config = dict(
    n_layer=10,
    d_model=160,
    n_experts=64,
    experts_per_token=2,
    d_expert=112,
    d_shared_expert=128,
    activation='swiglu',
    moe_layers=[0, 1, 2, 3, 4, 5, 6, 7, 8, 9],
    router_score='sigmoid',
    normalize_top_k=True,
    routed_scale=1.0,
    balance_loss=0.00201,
    balance_bias=True,
    init_std_router=0.0133,
    lr_router=0.00123,
    n_head=5,
    n_kv_head=1,
    head_dim=32,
    vocab_size=9040,
    norm='rmsnorm',
    norm_place='pre',
    norm_eps=1e-05,
    positions='learned+rope',
    rope_base=10000.0,
    rope_fraction=0.75,
    qk_norm=True,
    attn_scale=0.177,
    tie_embeddings=False,
    parallel_block=False,
    init='normal',
    init_std_qkv=0.0395,
    init_std_o=0.00884,
    init_std_up=0.0395,
    init_std_down=0.00884,
    init_out_by_depth=True,
    optimizer='soap_variant',
    lr=0.00447,
    lr_mult_qkv=0.5,
    beta1=0.95,
    beta2=0.99,
    lr_head=0.0496,
    warmup_steps=58,
    schedule='wsd',
    decay_fraction=0.935,
    decay_shape='cos',
    final_lr_fraction=0.0,
    batch_tokens=65536,
    seq_len=1024,
    doc_mask=True,
    train_tokens=404700000,
    steps=6176,
    dataset='wikipedia_en',
)
Below are experts of layer 7 (counted from 0) of a mixture-of-experts language model. Rows are named router (the router's row for the expert), gate (a neuron's input weights, with its number), up (a neuron's input weights, with its number), down (a neuron's output weights, with its number) and show model dimensions 80-119. Each number is 128 + 32 x the weight over its row's rms, rounded and kept within 0 to 255. Numbers have three digits each.
Before each expert's rows: a language model's description of what the expert responds to; "comes after" lists some tokens at least twice as common just before its tokens as in all text. This comes from a sample of Wikipedia text that the model never trained on. Tokens count by the router's weight.

# expert 26
It responds to: Individual digits of numbers in statistics tables, scores, percentages and dates, e.g. 59.3, 13–5, 2013.
comes after: " ", "1", " (", "2", " $", " −"
router:132177149150135173146121173089105118119185173145143160151114139147100125165173160117119165153131122147088202115175147142
gate0:165134141098139144135095144116155172132149108172115109172074171160122101131143120132094141146170115155183106113130161060
up0:120151180100023175098158138111122187102105115158129119110089136128098150087164112081151169134161155121157159152132160088
down0:152104068142069128119145155109122114154092117130085121126155126190094134106084173164133142116155126140182123073107137067
gate1:156093077113129155207104176122109122131140142144151121125169165170142080073111117148136156169133079147140161172137071137
up1:117149151072107090101162112126093173126172106132127078146105167066062144169171136139130118130117127131075178113090128172
down1:154126149195095151168125138154170105154148099192113156124124110199102139134115134124147151113157158144132077118123138058
gate2:143164074118103133114154133186111082083117165058132112100183112118170100113111129127165087104122159103152165110158117092
up2:125140035137121147139169145135120108072172177070164154046140140109132106162163187176132128095092164078115164130110073095
down2:131149118136196114075166134095204170145171186144140122098078151118187144147113166128123094101113133123139151146145129119
gate3:162133174093092098142095198133125101130138107124166078164151169104097143054136144114125157156131133120171150220122121094
up3:144097091075108157154160156125103130135162092148138104213141153132095111076105173129154124122178171203099217167135022125
down3:099099130167149049133180189163127174133108142120166067102078153145197114133107111097120146111082115108134131128131175158
gate4:136060152132099101172161153112076122124125120143096177154114096191133138100120129098086073140097113117110207122159109166
up4:132007162127137119154185101122109135146158139141162123174133097126118124185137094142105090102076129108087178139131116124
down4:158101125084130090166107126128097125127071076177133115095155149117243135133102180114156144117118036172132130127165095188

# expert 28
It responds to: Inner digits of coordinates, grid references, feature IDs, page ranges and years, plus degree and minute symbols.
comes after: "3", "4", "5", "1", "7", "6"
router:103148175132180155175138105043122135126175174178135188167130128107101159153131145140142152125127149146098163104163164136
gate0:101069131174107091148141114097135128098081172156061150108118143078088182086186168146113100108091147148178089128196169150
up0:101113177127118118180125165182138130109117162096036159134134085142118115116118171178137155057162132131096087130078147098
down0:148104085143099129128132096150156147155109096085131170099124097123160150058099096106105122102153125209070120077102145078
gate1:127130156157123146122154131107133166149163156146124115141123093092063138141122138166124139079158134142162083170188090176
up1:183082157163123121154134121141090060142159101085176156123137154166168102084130138088128104099112123149094113109056191068
down1:181137153135135115143124144149093156106127155130114154105100198119058120115077137135100086073074116105067128120159138166
gate2:068180151150138133103138118115111160147212152153122126086108161174099134115095106159128181139133189077112156117148173173
up2:124070086185099183159140126141187096079104142102107148098138133140088096174122120093125089090127056184132175138171116140
down2:149208117158080145108151118122224152110107150170094080087131138101122128090140133112153129142127158094087125158114137092
gate3:146127127100163182109104118116137121114139160196115117172158102144106103112076114073164153100144184072134122066165168131
up3:112142115183135148178145097116112061101144059136117116116145107122116089166087114069109128122165196081139145130146162143
down3:114192201164140127121122128103095092125135137178137137155118194155148116091126118166116061156121115162143129087164187108
gate4:191093112101065130168098173084113116091134170153084135121102176122087140136170078129169132155152135122136123096178146161
up4:127061103099077122156150152111123084126121166142049159131154193162085182153179027139213060144109124139163177107146079130
down4:124109096192141136160104122157100103163095145122080104047122112165136048092152126047149095171152114106120111089129122192

# expert 39
It responds to: Inner digits of years, coordinates and large figures, e.g. 19|6|5, 19|9|2, 30,9|2|4, plus the word "all"/"All".
comes after: "9", "0", "8", "1", ".", "–"
router:151111153132154181150100099123108142100151207171162148155092140152133124164190131094143103151154171155094175106107136155
gate0:123137137096138163112146178125120124128143151135143190187125157144165104138125087127124116134130133128171110141096128130
up0:135130125138115114166136112125101106118093137127162132112122128190136183066136095139124124119125112132136129104181097118
down0:148104168113116123075124109123063167099151153168082113111152077138096084084104141144127143097087082142145097148094109137
gate1:158144134135147101087110150085119096130169118154151165083075168142149196126117097162164095103186077144144103155133126178
up1:157109094106151089062133158084075090142138146101131135114113148130160153084060123095133035095142107100123116176121121196
down1:083092115129149157153184161164118149108116084168107118127110111122103102116158107121150144169112094166133152125145098154
gate2:106123108139148136124113126130127090116098138166125113208164110138160072130131095142156117183159155106113137089117157108
up2:189088134094165124140123151119067138141095158102135125083139149113122161128139104162155130156043156120201132133122088135
down2:070077157172138153117076115132166136115128132130121087102140129095092105166134122157185139110102141117160131137127129114
gate3:152110097165144170115059119084116154163121152090115143070094135133135145146160116138140087181125125102068091116150067112
up3:103196118159102080129147125173107073166130142109121133255148152076091116102126121156093154159137127107115136148120143136
down3:127199101093143159104132146173193158094080157113163127144157145112126155101152167112150179180116097105084125100099122193
gate4:121120122123133079126114122158120115115084096090077163145149162044091117190099154120178101094132103107096115080121142116
up4:162128199131127099127087110072104165148143150121167145163148174124105094136170103145102109140140054144149096121131120146
down4:101142136174143134141133113120154116194114080182127114096131121141109142129133117117093168186175111155124150174179150113